From a checkpoint of a small mixture-of-experts model trained on Wikipedia.
Training: a variant of Adam for the experts, 369M tokens, 5628 steps.
Below are experts of layer 5 (counted from 0) of a mixture-of-experts language model. Rows are named router (the router's row for the expert), down (a neuron's output weights, with its number) and show model dimensions 0-255. Each number is 128 + 32 x the weight over its row's rms, rounded and kept within 0 to 255.
After each expert's rows: "comes before" lists some tokens at least twice as common just after its tokens as in all text. This comes from a sample of Wikipedia text that the model never trained on. Tokens count by the router's weight.

# expert 15
router [130 130 160 135 123 128 153 150 189 133 121 105 150 114 143 167 127 165 124 119 153 191 100 130 127  93 131 111 150 131 120  93 185 186 133 124 156 202 151 101 149 113 143 117 129  91 183 145 143 123 152 161 106 109  69  65 122 122 124  97 127 129 139 152 113 177  90 115  84 113 140  92 126  86 199  42  96 121 130 164  95 149 137 115 111  98 120 123 145 138 186 137 166 112 138 118 150 121 103 161 147 142 115 127  74  88 120 188 113  72 117 154 132 110 100 191 124 140 189 135 188  69 136 121  71 158 109 141 135 100 203 134 113 152 114 142 160 145 147 149 208 165 126 187  93  76  99 106  80 173  75 136 103 108 132 161 144 169  98 125 172 108 115 117  88 104 169 171  88 120 195  50  47 129 107 125 146 187 147 179 148 143  86  92 127  98 152 133  91 125 149 121 137  77  76 113 180  58 135  95 120 167 124 127 159 118  99  86 119 117 113 154 164 113 145  74  96 164 144 183 136 117 155 168 195 167 118  84 136 139 140 126 104  85 130 116 160 177 121 129  94 149  86 164  95 122  57 132 137 100 137 103 125  93 140 100]
down7 [141 173 165 162  80 104 117 186 172 185 112 103 122 114  83  71 103  69 108  68  97 105 139 160 119 134 107 163 155 150 146 117  66 130 120  76 152 149 187 132 106  79 169 128 153 115 192 142 112 147 145 110  81 198  80 162 200  85 120 177 188 188 155 128 122 168 125 158 117 158 152 150 107 140 136 125 123 106  97 123 130 160 158 134 168 141 155 154 148 113 181 107 108 156 120 132  75 133 123 135 138 120 152 137 146  99 158 127  89  79 176 115 105 123  89 152  87 147 157 159 105 114 158 122 129 122 132  84 102 156  83 115 180 133 176 110 172 103 126 135 159 120 172 130 128 181 109 139 127 191 145 185  81 107 118 126  79 114  97 134  88 121 115 185 103  77 161 111 146 134  65 127 170 108 143  96 135 181 167 102 116 112  76 122  75 110 162  94 113 176 145 151 165 141 151 148  79  81 132  32 157  83 118 130 114 149  73 212 151 124 115 146 102 136 193 125 134  91 131  96 129 113 179  72 163 142 164 140 181 155 155 161 124 116 140 129 127  88 140  98 124 128 124 145  91 165 171 143 164 148 168 135 176  93 157  91]
comes before: " ", "en", "a", " −", "an", " Total"

# expert 2
router [ 76 142 165 183 113 125 144 130 160 137 152  68 150 130 139  76 117 136 141  96 117 122 172 201 113 127 142 135 102 143 145 133 131 153 137 138 153  59 145 163  79  91 141  92 153 143 133 107 141  77 144  84 138  34 114 140 152 127  74 121 103 111  71 163 156 140 183 147 197  95 152  88 140 108 117  88 168 159 118  51 146 126 115 128 119 107 137 114 136  82 138 164 129 185 202 130 113 151 125 138 154 111 122 119 158 111 133 149 119 139 132 108 112 132 110 200  99 180 120 145 166 154 159 147 142 103 165  80 144 162 149 119 134  86 127 118 103 110  74 128  38  70 141  86  86 147  40 142 151 122 124 152 142  95 122  66 128 112 156 124 116  80 108  86 128  94 101 132 131 135  78 173 122  36 162 198 117 146 106 125 187 102 129 147 134 129 155 120  86 131 170  86 171 206 107 125 165 131 140 139 160 173 159 149 156 155 166 183 137 179 134  99  87 117 125 159 155 106  84 136  81 132 124 116 129  69 128 134  81 115 163 131 126 151 112 141 159 135  40 110 141 118 152 133 144 132  95 141  56 122  93 167 124 134  70 136]
down7 [  6 105 120 166 153 192 132 107 102  83 115 124 135 146 110 165 168 144 171 108  90 157 123  98 166 123 137 150 153 173 160 128 153 151 101 138 130 116 123 127 203 118 139 142 170 118 111 141  96 148 144 165 109 115 155 106 128 131 118 134 131 172 117  93 139 152 132 185 159 153 108 118 141 111 107 145 171 133 124 156 177 120 170 100 197 149 133 146 130 128 142  93 143 118 184  98  84 175 120  83  48 149 118 118 191 144 113 122 168 132 121 139 121 104 104 100 173 140 106 119 119 126 191 202 199 128 190 103 167 180  90 124 144 114 175 116 119 136  92  81  99 124  87 159  91  97 159 145 131 147 103 120 149  87  82 114 193 161 146 153  82 131 103 170 160 126 136 116  74  98  71 126 110  93 129 125  40 163 161 106 117 126 187 109 122  89  89 178 116  90  75 119  52  84 160 155  92 117 126  65 147 134  80 160 116 167  70  89 165 158 101 144 155 102 155 149 145 133 135 143 102 114  86 139 128 153  98 161 129 144 105 109  90 159 138  89 134 162 129 123  99 104 131 154 144 112 180 137 158 147 159 113  40 141 199 119]
comes before: " the", " a", " his", " an", " its", " their"

# expert 3
router [173 114  76 138 152 139 150 113  92 162 129 140 150 126 127 101 104 150 160 114 109  89 125  71 154 120 167 102 126  98  74 127 101 103 179 121  58 210 129 160  75 114  76 106 103  78 119 178 158 135  82 179 134 130 145 149 143 110 169  76 138  78 114 136  85 102 192 197  69 166 144 119 143 114 141 129 144 119 117 148 117 121  99 103 178 164 166  87 139 118  96 106 103 111 158 157 122 127 112 191 150 137 111  80 121 118 114 136 184  82  97 146 157 128 117 186 102 110 130 100 180 153 151 154  74 161  64  41 145 173 118 144 149 119 105 148 107 133 160 128 152  72 154  93 103 120 107 138 134 101 168 111 166  97 116 115 102 109 176 127 103  77 111 153  89 124  91 130 137 109 128 143 161 118 123  78  71  43 103 143  74 111 151 152  80 144 171 121  94 119 110 164 121 149 184 106  86 145  96 206  80 144 156 124 138  81 101 124 124 162 139 129 111  85 142 109 122 148 163 125 147 138 147 131  67  96 160 112 188 162 191  91 129 144 127 199 162  75 103 110 136  88 124 120 111 166 135 189  99 101 108 149 191 146 113 152]
down10 [170 122 128 115 131  86 109  98 103 159 143 167 134 128 121 166 206 147 120 172 160 118 140 167  68  73  72 117 171 110 114 134 141  80 121 109  71  62 150 110  99 168 130 136 138 116 170 166 146  96 181 130  82 147 100 117 165 157 198 134 169 137 150 138 127 133 108 148 130  74  85 128 103 163 154 179 106  95  99 152  88 168 148 136 136 143 130 146 165 130 138 117 143  91 130  88 165 155 140 173 195 137 123 146 109  73 118 166 154 174 101 143 106 100 150  76 161 154 155 100 125 119  97 135  82 107 149 101  50 120 128 192 135 117 120 130  72  99 119 138  66 144 155 143  90 108 132 148 109 152 138 151 201 121 142 103 126 212 172 158 116 152 138 122 139 138 128 128 150 143 110 132 133 204 150 120 102 147 151  92 113 114 179 120 178 147 155 204 164 110 102 136 211  51 179 187  87 128  66 163 133  73 126 131  96 127 163  75  83 102 106  95  93 155 100 179  98 117  55  62 108 146 131 122 157 106 148 148 121 134 144 177 128  94 109 113 129  99  80  85 151 135 137 103 129 184 142 119 133 128 147  83 123  86 116 125]
comes before: " of", ",", "'s", " and", ":", " in"

# expert 0
router [115 118 109  88 125 132 145  99 121 123 169 139 120 155 158  78 149 177  97 120 185 107 119 120 142 147 167 133  98 119 126  99 104  71 117 108  89 119 112  86 137 117 134 171 132  87  88  92 148 148  55  62 156 127 108 100  89 136 115  95 165 109 219  98 149  70 143 151 171 159 152 157 112 170 158 163 106  95 140 155  99 119 123 188  68 174 157 132 124 110 120 130 121  77  72 127 120 177  89 153 143 112  95 129  87 156 169  96 122 142 133 127 154  95 143 111 164 146 181 144  72 156 159 145  73 121 137 153 142  66  94 151 161 133 134 152  68 142 109 117 189  89 168 146 137 101 129 113 146 121 116 120  78 120 162 185 156 152 112 179 128 136 169  67 130 200  83  63  89  65 101  97  97 141 140  83 148 120  86 101 140 101 144 105 113 139  73 159  91 200 130 139 163 108 142 179 119 133  98 147 183 134 149 108 173 137 148  72  94  91 147 176 129 190 161 106 150 198 155 103 161 140 121 137 129 136 145 119 126 188 200 119 125 136  72 189 109 109 216 160 166 155 102 136 117 128 139 139 119 132  91 132 130  99 124 129]
down3 [ 63 104 141 162 107 156 156  94 163 124 145 130 150 129 107 106 166   0 102  63 156 141 119 148 105 132  98 167  98 125 101 102 119 140  93 154 124  72 160  82 152 124 139 166 131  79 121 199 128 120 122 181 132 101 154 172 109  85  73  82 119 142 155 208 111 171 154  95  98 113 100 222 186 103 131 126 100 142 124 136 128 119 149 142 130 170  78 140 174 170 127 137 113 191 133 137 164 126 114 135 114 105 107 140 103 186 175 147  86 134 140 189 158 149 111 184  94  74  65 132 164 129 116 117 110 147 151 114 171 123 123 126 121  78  71 150 138  61 161 146 106 166 169 110 122 125 112 102  99 116  80 151 128 116 115 117  89 144  71 130  75 125 160 120 161 106 111 120 112 103 125 133  94  90 100 125 128 140 104 109 134 160 154 158 127 145 145 132  97 155 224 116 107 121 138 135 164 175 123 193 124  80 128 116 117 113 101 156 147  86  79  40 169 117 176 142  88 136 100  99 159 151 130 106  89 132  80 110 168 165 118 140 126  78  76 101 159  92  92 121 137 111 130 141 125 166 146 117 150 140 130 153 176  68 158 141]
comes before: "–", ",", " |", " was", ")\n", ")"

# expert 4
router [165 102 142 123 153 122 121  97 164 105 156 133 155  74 113 111 132 149  82 115  92 144 122  94 132  81 146  88 129  89 126 137 171 189 101 168 169 131  86  81 136 147 157  86 112 167 135 101 136  93 121 169  93  96 110 101 177 112 164 141 169 130  76 116  64 106 135 155 144 103 133 147 119 156 126 191  68 116 134 159 173  93 183 101 164 152 103  86 130 125 154 137  98 115  93  69 125  76 119 108 161 190 117 125 110  79 101  79 110 118 146 176 181 155 134 150 106 130 135 121  87 105 114 157 168 108 179 149  56  84 152 114  83 101 143 138 108  98 134 105 129 143 147 183 137 169 141 162 133 148  91 125 154 142 122 103 149  72 112  55 126 158  61  61  85 162  87 117  99  57 182 161 164 175 100 145 155 112 172 132 126  93  99 126 193 128 164 165 148 110 127 165 143 140 108 124  82  91 115  87 136 115 164  96  92 142 100 119  76 178 114 110 120 151 108 139 124 160 180 129 165  84 197 167 151 108 170  68 106 145 182 147 157 107 100 123 153  70 148 158 126 209 110 125 136 172 125 143 136  91 190  91  98 109  97 128]
down7 [162 163 158 162 144 149 136  99 172 188 106 132 149 152 172 100  53  97 164 127 226 114 107  75 140 127 116 143 124 120 156 145 104 141 156  77 148  95 117 137  52 102 166 135  80 163 172 151 155 104 117 152 108 118  51 160  95 142 132 101 124 156 102 198 113 107 180 119 139 119  87 111  72 123 103 101 108 107 105 107  93 133 117 153  86 117 118 148 132 170 103 175 138 101 169 150 138 176  60 190 185 117 158 134 139 117 172  96 118  95  62 120 140 149 112 120  97 140 114 112 103 149 113  85 112 137 151 164 142 146 104 140 159 170 166 148 178 132  84 170 122 136 151 150  80 129 107  76 114 111 132 126 118 161 108 117 162 180 106 143 143 215  63  86 105 130 160  73 134 116 110 127  94 143 135  94 127 138 140 112 126  92 160 170  33 153 153 146 148  82 101  55 162 103  83 158 188 118 105 112  86 117 155 125 165 186 115 117  87 111 179 111 162 131 115  56 168 137 143 168 123  89  92 106 109 160 127 148 122 145 142 142  80 120 104 171 157 119 126 122 138 121 138 144  65 130 116  58  72 160 146  95 124 169 133 140]
comes before: "0", " |", "–", "1", "2", "9"

# expert 7
router [185 183 174 181 133 150 152 141 137  85 161 165  82 146 175 118 109 121 106  90  97 122 170  81 134 100  89  47 109  95 121 164  95 158 140 144 150 176 176 146 110 168 150 161 135 154 108 164 101 166 164 103 118  64 121 138 157 163 103 151 135 128 159 126  94 168 126 179 109 168 143 193 150 147 122 100 174 122  91 173 188 105  72  81 112 105 126 189 162 160 106  97 118  94 168  87 144  89 133 153 106  99 141  66 161 156 124  86  82 170 122 127 148 107 132 172 129 188 123 133 172  89  86 174 185 149  65 146 158 142 166 107 145 115  79  94 121 153 100 154 157 153 129  84 110 144 195  81 137 153 140 122 141 134 119 218 136 164 110 118 165 112 139 108 131 137 143 140 117  65 140 130  94 191 154  50  93 100 141 129 133  92  87 149 114  93 150 122 122 138  72 140 114 185 179 127  92 123  88 144 148  78 152 122 149 148 147 175 117 102 160 117 169 101 141  86  78 125 160 155 166 141 143 122 132 156 107 112 143 101 175 173 118 130 165 180 120  96  80  99 164 141  93 133 151 143 116 138 169 141  97 130 140 182 181 109]
down3 [ 30  95 123 138 128 179 134 157  89  95 124 165 120 142 157  67 146 146 140 167 142 111 138 140  85 112 170 125 144 131  91 102 160 131 118 103 171 138 115 148 109 117  70 127 143 109 119 101 153 204  68  97 126 123 176 102 112 148 107 125 131 119  82  79 120 168 172 129  83 122 159  95 142 140 142 118 104 135 140 179 124  59  36 153 119 171  73 102  60 128 147 110 158 117  64 106  90 157 146 129 143 116 178 170 105  70 152 173 118 185 139 160 133  76 106 155 104 156 154 147 187 110 151 123 137 126 176 138  80  99  96 143 138 120 140 120 114 143 156  61 126 176 164 164 135 145 145 137  87 174 194 128 109  80 174 152  95 123 142 137 103  83 136 137 140 128 146  65 153 166 101 175 148 127 168 130  61 125 135 102 192 154 131 123 130 144  81  71 108 120 104  95 100 104 101  94 153 126 185 156 152 140  91 117 175  99 124 159 139 157 155  94  95 126 103 108 157 136 201 208 108  85 129  63 120 174 127 106 152 128  94 123 121 128 100 138 142 127 121 109 131  73 151  80  85 153 170  85  98 188  96  83 112 135 133 134]
comes before: ",", " in", "\n", ".", " of", ".\n\n"